Experts of a small language model.
Size: 10 layers, width 224, 33.5M parameters.
Experts: 64 experts in each of 10 layers, 96 GELU neurons an expert, 4 picks a token, a softmax router.
Training: a variant of Muon for the experts, 352M tokens, 10752 steps.
Below are experts of layer 7 (counted from 0) of a mixture-of-experts language model. Rows are named up (a neuron's input weights, with its number) and show model dimensions 0-223. Each number is 200 + 20 x the weight over its row's rms, rounded and kept within 0 to 999.
Before each expert's rows: "mostly gets" lists some tokens that are sent to it at least half of the time; "comes after" lists some tokens at least twice as common just before its tokens as in all text. This comes from a sample of Wikipedia text that the model never trained on. Tokens count by the router's weight.

# expert 31
mostly gets: " $", " £", " ±", "frac", " [", ">"
comes after: " |", "0", "1", ":", ")", ";"
up3,185,202,221,181,240,162,193,195,192,204,203,205,198,233,240,216,183,222,215,188,249,211,217,214,205,208,190,229,190,196,186,192,202,178,191,212,228,192,213,197,191,240,210,227,198,168,211,189,207,201,193,224,182,174,191,192,193,164,180,202,168,181,240,175,195,146,201,189,217,245,194,206,193,224,202,228,186,217,187,196,225,203,201,204,226,202,225,197,234,210,234,184,217,160,195,193,178,209,196,203,190,222,191,186,184,216,206,226,192,185,198,188,192,188,209,174,216,204,171,194,175,235,162,185,195,202,226,206,210,212,221,181,172,243,225,209,195,210,237,204,165,216,220,199,200,224,201,211,177,206,169,200,178,192,184,155,207,219,176,242,209,220,168,230,231,196,199,212,226,185,205,193,201,179,189,157,215,193,218,173,154,232,181,176,194,194,202,204,225,228,209,198,194,171,198,186,223,189,157,195,196,183,184,198,186,238,198,221,224,192,155,193,199,190,178,209,188,184,178,185,212,192,196,208
up4,167,177,256,222,211,206,220,198,215,169,199,197,195,179,183,206,178,171,223,197,190,179,179,201,216,250,165,220,199,210,235,213,227,175,206,157,204,202,197,189,203,186,199,162,167,223,171,192,207,204,176,202,222,182,169,186,232,174,173,198,222,229,216,203,204,205,202,197,171,167,206,192,237,240,193,230,208,205,190,176,197,211,205,192,213,211,203,212,179,202,208,190,242,186,195,243,173,201,202,151,165,203,205,217,197,182,205,208,207,205,224,200,191,213,175,199,219,204,208,203,204,213,204,201,217,253,187,203,193,213,213,162,197,180,218,183,180,164,200,213,163,232,219,186,202,231,199,179,209,175,227,195,191,217,162,161,185,234,211,203,244,209,168,165,204,191,210,210,201,193,168,217,195,207,183,220,185,174,197,206,184,190,217,193,229,207,188,187,204,185,211,181,237,219,233,225,189,193,216,220,209,190,218,213,234,195,180,209,219,204,178,181,205,214,172,186,214,182,208,199,208,206,171,222

# expert 53
mostly gets: " these", " some", " many", " design", " several", " various"
comes after: " the", " a", " of", " and", " The", "The"
up0,188,198,188,195,220,254,221,198,208,192,198,187,240,192,206,226,178,203,209,207,166,197,207,174,219,166,192,221,207,226,192,218,205,219,212,176,221,230,180,173,220,194,221,176,198,183,187,185,198,209,178,202,194,186,196,176,216,178,192,214,204,187,182,207,197,194,218,204,203,187,224,171,175,189,190,204,171,195,222,186,200,234,225,229,204,212,209,228,170,177,218,206,181,190,216,209,212,195,228,158,191,196,219,213,164,210,216,203,197,217,187,165,218,214,198,235,194,213,163,235,233,202,180,189,214,213,215,213,196,226,218,198,184,228,230,171,212,262,204,193,209,201,195,245,187,170,207,235,216,188,198,212,197,243,184,197,200,180,173,195,210,191,207,178,213,159,164,206,225,199,179,221,223,195,182,190,199,182,202,199,173,209,241,175,195,185,200,229,194,177,149,204,189,222,200,214,188,193,230,214,215,235,159,217,181,218,173,167,218,184,221,192,214,182,185,201,183,216,164,166,173,196,215,193
up1,223,207,166,222,212,215,197,201,204,223,199,194,216,214,212,220,207,225,200,220,178,208,208,173,202,236,223,182,183,175,216,221,190,164,210,192,221,194,184,191,214,193,185,194,166,211,206,160,238,244,187,201,205,239,199,160,179,180,238,188,208,218,221,205,218,206,200,234,214,187,200,216,226,213,183,213,175,184,185,205,173,195,217,231,231,186,227,176,190,156,223,188,165,227,218,189,164,177,224,215,198,221,172,173,198,155,197,220,184,188,221,197,165,175,208,229,226,219,199,187,215,194,209,191,189,189,225,219,201,202,190,166,183,217,177,224,194,196,224,181,212,223,229,201,192,244,207,165,234,195,175,172,188,202,207,202,214,197,216,219,175,167,193,159,171,169,174,185,213,194,204,176,187,231,202,185,205,183,212,184,177,223,206,249,197,187,203,200,199,204,192,207,207,195,232,176,179,175,187,209,196,180,187,220,230,194,203,185,201,197,236,159,218,192,180,194,181,220,211,205,201,208,177,197

# expert 17
mostly gets: " (", " =\n\n", " |\n\n", "'\n", "===\n\n", "====\n\n"
comes after: " |", "|", ";", ":", " October", " November"
up3,231,215,229,212,217,215,143,203,213,179,224,200,154,211,192,200,217,205,189,210,226,198,183,224,182,212,183,171,184,201,185,181,158,187,204,211,198,210,211,203,234,202,205,185,193,197,188,194,206,198,183,227,212,185,203,235,226,247,235,209,211,218,194,164,189,212,206,214,222,212,208,224,225,195,201,216,196,197,188,208,192,161,197,217,202,229,201,216,186,214,189,208,197,186,209,199,203,170,236,178,205,181,200,201,182,136,203,224,188,193,215,217,196,205,216,187,222,183,197,225,236,243,179,140,227,209,213,179,176,217,207,220,222,228,180,228,169,204,204,197,184,208,178,230,186,166,236,218,172,197,217,212,179,233,194,223,160,197,215,209,149,186,229,201,190,211,164,224,179,188,189,216,200,235,224,183,195,178,210,210,193,212,204,219,217,215,201,202,180,215,230,217,201,163,199,193,181,218,197,224,200,177,211,188,199,170,204,200,189,170,209,188,204,204,214,199,169,193,247,219,183,188,205,195
up4,182,220,192,206,175,168,200,182,186,217,217,172,190,198,193,188,178,205,208,175,162,183,202,169,180,207,189,186,210,165,220,209,189,217,161,210,243,225,209,214,181,224,178,200,210,183,211,186,193,197,215,180,210,192,206,195,170,205,239,182,235,185,216,209,216,169,187,207,229,218,214,190,203,187,205,223,234,194,203,237,184,190,205,201,171,204,204,205,215,199,206,205,164,208,237,201,174,178,240,164,220,214,183,204,200,169,218,188,206,226,189,207,225,206,207,225,181,210,213,206,176,235,176,200,267,190,224,211,194,204,239,215,189,171,212,198,206,216,186,182,196,258,167,125,191,193,181,216,197,203,182,190,210,211,220,215,187,184,167,206,221,194,177,207,204,146,176,184,194,211,167,184,183,205,191,196,196,186,212,193,221,196,184,220,191,225,192,213,222,170,141,212,202,232,194,190,214,223,174,222,191,205,205,199,183,200,201,203,206,180,204,177,175,196,195,203,166,192,203,210,185,225,199,200

# expert 48
mostly gets: "°N", "″N", " October", " July", " January", " February"
comes after: " |\n", "0", "1", ")", "2", "3"
up0,179,214,236,213,187,181,181,211,191,229,185,191,195,184,202,228,210,183,195,175,190,182,192,212,186,200,182,191,195,199,188,201,161,232,170,191,207,216,190,175,191,212,209,198,189,192,178,218,201,238,215,224,209,219,201,176,178,192,196,249,237,210,177,191,225,179,194,226,160,189,199,182,215,218,183,177,196,201,202,216,184,228,186,215,195,190,172,186,202,216,232,170,185,173,239,211,228,195,203,202,226,211,198,188,186,219,212,208,202,186,212,188,232,176,208,186,266,218,214,201,189,203,203,186,199,197,239,176,164,214,209,193,232,218,206,200,214,198,203,205,222,253,195,204,201,195,209,208,197,196,170,204,180,207,199,180,238,207,186,242,188,174,167,228,155,201,189,166,217,194,212,218,235,196,193,190,188,213,227,208,207,169,219,183,149,247,218,191,219,198,182,194,154,186,245,196,196,192,225,201,182,203,198,218,159,180,210,223,220,243,196,193,220,200,208,199,198,233,203,222,209,181,205,221
up1,226,202,177,224,187,215,222,150,224,185,206,221,215,176,204,187,219,200,200,197,178,189,231,228,207,183,220,189,177,201,169,201,228,174,223,209,223,187,195,188,185,211,184,205,199,182,168,194,203,219,180,209,224,174,203,187,195,202,223,205,206,194,243,186,230,184,184,190,219,207,189,177,220,226,186,183,206,208,189,192,216,186,177,210,187,205,177,222,200,181,193,206,223,187,214,187,246,191,188,217,216,182,155,219,211,184,265,214,214,257,214,189,197,210,187,185,235,230,166,191,204,216,213,180,223,230,195,180,179,211,223,161,186,210,210,211,185,205,203,206,200,181,171,218,191,240,196,239,228,180,164,204,220,185,224,188,234,210,215,201,198,242,195,191,178,207,200,223,222,191,186,190,218,215,217,211,232,217,190,177,194,192,201,181,209,187,226,215,189,216,179,182,200,186,197,160,212,220,183,229,174,224,221,210,198,187,184,214,223,219,194,201,176,163,216,212,233,151,223,191,193,230,181,225

# expert 36
mostly gets: "/a", " Title", " designed", "ο", " Yes", " composed"
comes after: " ", " |", "|", "–", "″W", "′"
up3,221,221,201,169,176,237,145,197,235,221,192,220,164,179,154,221,192,218,193,212,208,193,168,196,164,197,233,204,161,214,222,175,207,199,223,163,174,202,186,186,215,208,205,245,208,223,197,216,241,213,214,193,185,196,232,217,193,186,170,213,208,230,207,173,225,227,205,174,220,207,187,183,207,184,201,223,197,179,179,203,235,217,194,217,186,225,207,200,195,208,207,213,258,193,204,215,223,177,157,213,226,199,188,208,180,208,219,225,201,226,213,211,216,226,189,184,161,206,221,225,214,239,187,198,215,187,209,186,212,205,202,198,189,207,221,178,203,220,217,193,196,215,196,226,210,184,192,212,187,212,208,200,179,213,202,170,218,202,214,166,176,188,230,194,225,177,184,170,211,213,199,208,187,170,176,200,223,201,227,201,180,191,165,209,193,191,222,219,167,197,200,203,208,176,192,204,212,196,238,197,241,218,201,198,178,204,195,224,204,189,227,185,143,169,176,182,195,186,214,206,213,185,161,214
up4,182,201,184,220,178,204,149,244,220,239,221,218,173,244,231,191,204,199,210,216,214,234,214,195,191,208,233,206,171,188,197,207,189,182,197,156,162,181,239,195,206,193,233,204,203,201,200,165,233,193,218,212,234,218,170,158,222,175,196,202,183,197,198,221,209,212,199,204,212,227,201,201,202,207,183,232,200,189,196,199,188,183,176,182,188,181,212,225,181,183,196,198,219,222,217,207,226,222,194,160,205,175,208,185,227,210,215,210,208,215,196,212,207,196,237,200,204,241,196,198,200,174,187,183,223,203,169,208,181,189,175,213,165,210,193,168,179,181,196,212,181,202,169,207,210,162,171,180,194,188,198,204,188,192,195,180,147,193,178,234,175,171,186,225,204,151,195,199,215,185,197,216,217,176,186,218,158,161,200,184,176,216,202,211,194,171,194,221,218,199,169,198,180,224,174,207,215,180,219,193,227,191,220,223,207,192,172,173,223,202,218,212,164,206,219,176,171,198,205,185,194,206,193,191

# expert 27
mostly gets: " un", " dis", " sc", " sl", " t", " comp"
comes after: " |", " in", ",", "|", " In", "In"
up3,200,200,230,216,222,211,187,198,253,205,193,222,179,200,202,200,179,232,227,181,186,193,220,174,215,219,167,210,236,187,186,174,203,218,168,208,186,201,224,171,199,172,191,198,180,172,185,205,191,210,191,162,209,165,192,190,232,203,208,225,184,218,222,189,230,231,163,228,231,168,199,201,172,176,189,185,209,219,220,138,207,184,215,208,178,202,201,167,233,210,206,193,197,207,230,206,248,192,198,242,205,202,210,204,193,217,172,201,204,213,227,190,166,207,187,196,214,232,191,189,225,225,219,209,182,202,218,201,232,162,216,186,183,192,237,209,215,191,199,165,192,203,247,195,194,188,178,218,198,214,207,209,204,199,215,202,187,196,193,193,206,184,199,204,200,193,179,223,176,193,205,253,208,183,207,200,226,205,188,215,233,207,218,192,165,226,172,241,163,176,187,211,197,222,218,194,198,200,183,229,192,164,162,184,205,163,194,168,181,201,191,210,194,196,228,189,226,195,230,208,191,185,190,185
up4,207,225,207,194,212,213,194,161,224,200,208,163,159,179,179,183,228,193,223,198,195,240,215,196,215,195,186,251,185,204,212,190,188,205,204,215,187,190,184,185,236,224,181,184,176,220,197,210,177,224,218,187,184,169,212,211,190,191,252,206,165,212,205,204,227,185,199,199,209,220,197,207,189,237,184,251,192,218,199,210,179,213,187,223,238,213,212,196,210,158,219,177,216,188,249,208,145,197,194,202,249,192,212,203,207,180,205,198,193,198,164,213,214,175,213,211,197,228,190,222,179,193,233,176,217,163,207,197,213,210,231,220,212,203,206,188,193,193,193,182,179,172,225,207,213,194,167,183,157,206,232,189,207,213,219,219,196,201,207,200,164,222,190,190,188,205,183,196,210,183,215,234,162,180,195,194,196,196,177,153,222,203,183,185,235,187,221,191,216,222,205,202,185,194,209,233,204,200,215,177,213,178,200,192,175,201,191,233,170,182,197,170,186,185,194,223,191,173,199,205,211,175,242,177

# expert 62
mostly gets: "″W", " Coordinates", " Clade", "″E", " Binomial", " Genus"
comes after: "-", "\n", ")\n", ";\n", "\n\n", " •"
up3,209,196,212,210,170,176,173,186,167,180,181,229,197,254,212,219,149,185,207,199,228,230,204,219,214,216,222,219,230,199,181,176,220,183,212,204,188,201,219,211,159,241,229,187,181,195,227,203,205,186,191,210,192,194,202,165,213,222,198,194,211,204,200,170,223,181,223,200,205,210,208,202,191,185,207,201,187,197,176,213,201,202,156,206,240,208,214,199,169,152,190,168,210,216,223,161,200,228,198,187,212,198,216,204,178,195,237,195,193,231,224,207,213,178,204,171,232,220,230,215,169,204,175,163,196,211,190,221,215,195,196,211,150,216,199,199,202,215,211,219,213,215,222,179,186,220,183,197,182,214,193,222,190,206,213,188,218,186,192,186,149,184,176,211,217,170,223,241,199,158,184,183,191,184,186,224,199,185,197,174,223,183,203,185,195,218,201,181,210,194,221,199,220,179,202,171,211,144,214,228,214,222,166,208,205,174,216,159,199,222,205,204,189,198,224,214,217,208,223,183,221,203,172,201
up4,176,198,179,191,209,187,170,200,185,198,261,229,187,153,209,213,178,175,205,186,171,201,163,155,170,187,184,198,194,182,222,224,168,196,195,203,192,199,195,219,201,206,200,166,208,199,217,190,204,243,197,179,201,204,193,176,178,154,206,207,223,159,186,179,169,221,240,206,191,209,232,212,173,213,212,185,184,214,206,179,220,182,224,202,225,200,206,199,220,225,160,183,196,226,211,196,222,225,183,206,157,205,197,200,172,147,172,197,217,202,199,215,218,203,194,222,216,205,189,170,236,193,228,226,182,220,188,223,202,188,174,213,200,204,232,218,197,233,201,206,224,168,217,207,218,232,183,190,210,192,195,183,196,191,200,198,202,179,174,195,214,193,200,201,201,177,196,180,203,192,194,195,182,203,171,181,178,191,188,220,192,245,252,219,194,198,205,218,213,187,195,201,195,253,182,217,207,185,206,199,190,223,195,186,178,193,200,232,217,195,172,220,201,174,192,148,187,169,218,207,211,232,223,184

# expert 11
mostly gets: "′", "99", "77", "95", "120", "78"
comes after: " ", "–", "201", "200", ".", "199"
up3,180,206,218,185,180,217,203,188,190,157,210,224,166,193,234,221,212,207,198,237,180,235,213,199,217,222,196,208,182,182,184,204,210,197,155,194,198,196,205,205,239,236,174,198,186,196,181,206,194,216,235,172,232,189,218,208,224,213,184,192,182,193,202,200,219,194,208,198,189,227,207,189,220,212,218,214,187,235,166,191,172,240,226,222,196,195,161,186,203,182,212,194,198,222,216,242,204,214,165,192,190,204,193,211,199,222,157,177,245,219,209,191,185,181,191,218,175,202,221,226,259,221,159,199,193,195,230,196,204,199,209,214,199,189,182,194,193,181,211,187,188,200,180,136,199,198,222,164,190,217,197,145,184,212,222,196,212,188,215,168,195,229,192,231,221,208,171,170,219,207,197,173,209,196,199,200,217,186,202,224,169,175,204,211,206,212,199,184,225,197,184,225,219,228,212,194,184,215,179,216,224,180,218,187,187,184,201,204,195,216,182,219,212,164,225,194,179,175,188,164,231,197,196,175
up4,183,186,207,191,214,197,220,208,221,234,224,191,206,187,150,169,189,182,213,229,163,150,180,223,192,201,209,186,169,195,187,188,215,166,187,188,178,219,233,190,167,200,182,208,189,224,199,168,193,205,237,206,215,212,172,198,173,208,180,197,216,213,181,208,199,229,193,203,223,223,208,202,209,198,194,219,240,178,200,182,208,214,182,180,206,204,238,195,205,201,177,201,211,191,220,202,216,224,209,194,216,212,211,198,173,177,221,247,223,199,194,212,232,163,220,208,198,210,202,176,232,139,191,210,171,200,183,195,172,215,181,198,200,213,192,231,202,191,221,204,190,206,152,185,190,220,171,193,211,233,211,178,227,199,166,189,178,208,215,167,166,206,234,183,237,197,205,197,203,227,200,228,170,212,235,223,198,176,196,203,163,164,214,200,206,173,193,206,183,209,186,202,209,208,210,194,227,230,191,217,187,230,221,171,220,215,225,240,221,228,191,212,200,174,200,189,203,164,183,200,203,211,182,174

# expert 63
mostly gets: " f", " Votes", " qu", " adv", " comm", " ±%"
comes after: " |", " |\n", " Votes", ";", "|", " Candidate"
up0,175,191,161,174,190,174,204,188,185,190,180,190,184,186,225,220,217,200,192,187,195,174,189,226,180,197,229,206,191,217,165,196,214,181,213,186,208,208,238,191,202,187,237,181,193,192,189,195,196,217,202,222,217,174,202,223,242,204,204,154,166,199,242,209,200,206,163,215,224,206,197,206,205,218,228,220,190,218,212,222,203,159,212,162,240,216,205,205,177,169,196,184,200,233,212,211,188,211,215,208,188,176,196,159,184,215,162,193,233,192,221,217,194,187,188,186,213,218,183,208,225,187,203,230,218,167,218,244,208,184,210,225,236,152,195,191,208,182,177,231,207,203,189,183,190,230,180,214,216,237,188,167,182,209,202,206,202,216,201,199,184,202,236,215,198,209,201,185,196,200,196,200,171,211,205,193,199,211,205,195,222,167,174,222,229,172,222,212,230,231,209,217,197,205,196,202,218,202,223,193,191,193,188,237,260,189,217,233,221,219,225,215,164,175,162,201,187,164,207,203,211,199,202,228
up1,224,198,199,204,197,206,214,163,210,235,185,209,190,247,177,235,203,219,209,204,232,190,199,191,146,216,200,178,199,192,186,166,192,168,187,210,167,209,148,226,215,205,205,234,180,204,213,198,204,219,181,169,200,166,191,242,202,164,232,172,198,192,172,184,197,188,202,210,193,187,180,209,185,196,217,202,189,191,197,184,200,233,171,202,202,199,208,203,215,193,220,246,214,173,206,181,188,240,204,172,241,225,212,181,160,203,200,213,220,201,198,183,189,184,216,195,212,186,221,179,212,177,213,170,239,204,205,213,195,216,218,190,167,206,179,178,185,191,213,193,201,187,195,211,190,181,197,184,213,203,184,193,175,221,156,191,199,168,198,184,169,212,190,173,251,183,196,188,191,156,200,222,225,203,231,184,221,183,215,199,169,221,194,215,200,183,218,234,237,193,208,209,194,199,207,186,169,208,165,188,243,204,227,219,202,202,209,199,199,208,205,191,213,233,199,224,204,206,205,162,238,187,177,171

# expert 13
mostly gets: "196", "′", "191", "189", "202", "198"
comes after: " ", " (", " |", ".", "–", " −"
up1,170,175,179,177,195,221,150,235,179,191,189,224,210,183,189,199,176,182,223,203,195,202,194,189,196,204,221,229,210,203,157,194,196,176,171,199,176,185,203,206,226,191,207,195,181,186,155,204,166,194,176,192,152,198,198,171,204,247,196,176,178,223,204,215,199,209,191,209,245,197,205,200,219,222,205,218,216,203,174,167,157,185,188,215,232,216,194,191,203,177,187,190,196,201,154,215,210,216,155,214,198,200,203,208,202,187,188,196,237,210,198,198,196,193,208,174,176,183,230,214,212,216,219,202,177,199,221,202,215,178,194,203,208,154,203,195,220,192,220,212,207,205,187,195,222,194,176,207,212,206,213,240,227,199,214,203,184,216,230,208,221,170,257,194,172,215,184,202,228,183,196,228,202,196,203,195,230,200,180,208,191,224,220,201,203,203,204,222,180,218,188,247,216,187,147,209,209,229,196,218,238,191,203,217,160,180,218,188,227,205,228,199,185,162,203,215,223,154,195,221,206,203,225,216
up2,220,220,176,223,188,211,183,216,220,185,194,215,185,243,189,225,169,213,150,164,164,225,208,198,158,231,201,209,201,220,204,195,213,206,216,230,178,185,183,209,238,172,208,186,199,202,178,214,167,213,230,169,182,168,158,197,230,189,193,189,216,214,216,192,200,142,216,195,241,215,182,234,189,190,186,225,173,192,153,207,180,202,226,213,216,208,229,177,190,215,175,188,211,205,180,226,192,207,216,222,193,213,186,198,191,177,197,197,184,174,191,176,209,167,195,189,174,224,188,196,186,181,192,226,215,190,190,208,203,178,216,208,213,197,222,199,204,206,213,199,207,200,201,192,209,223,205,218,199,197,205,192,226,207,171,220,192,189,186,200,188,197,181,229,188,221,195,223,204,169,197,182,218,172,195,204,206,178,210,184,189,233,197,209,181,203,188,179,207,202,168,206,218,196,212,186,170,223,256,185,170,237,205,232,195,189,192,133,164,208,224,226,195,217,214,203,211,191,198,191,231,230,241,207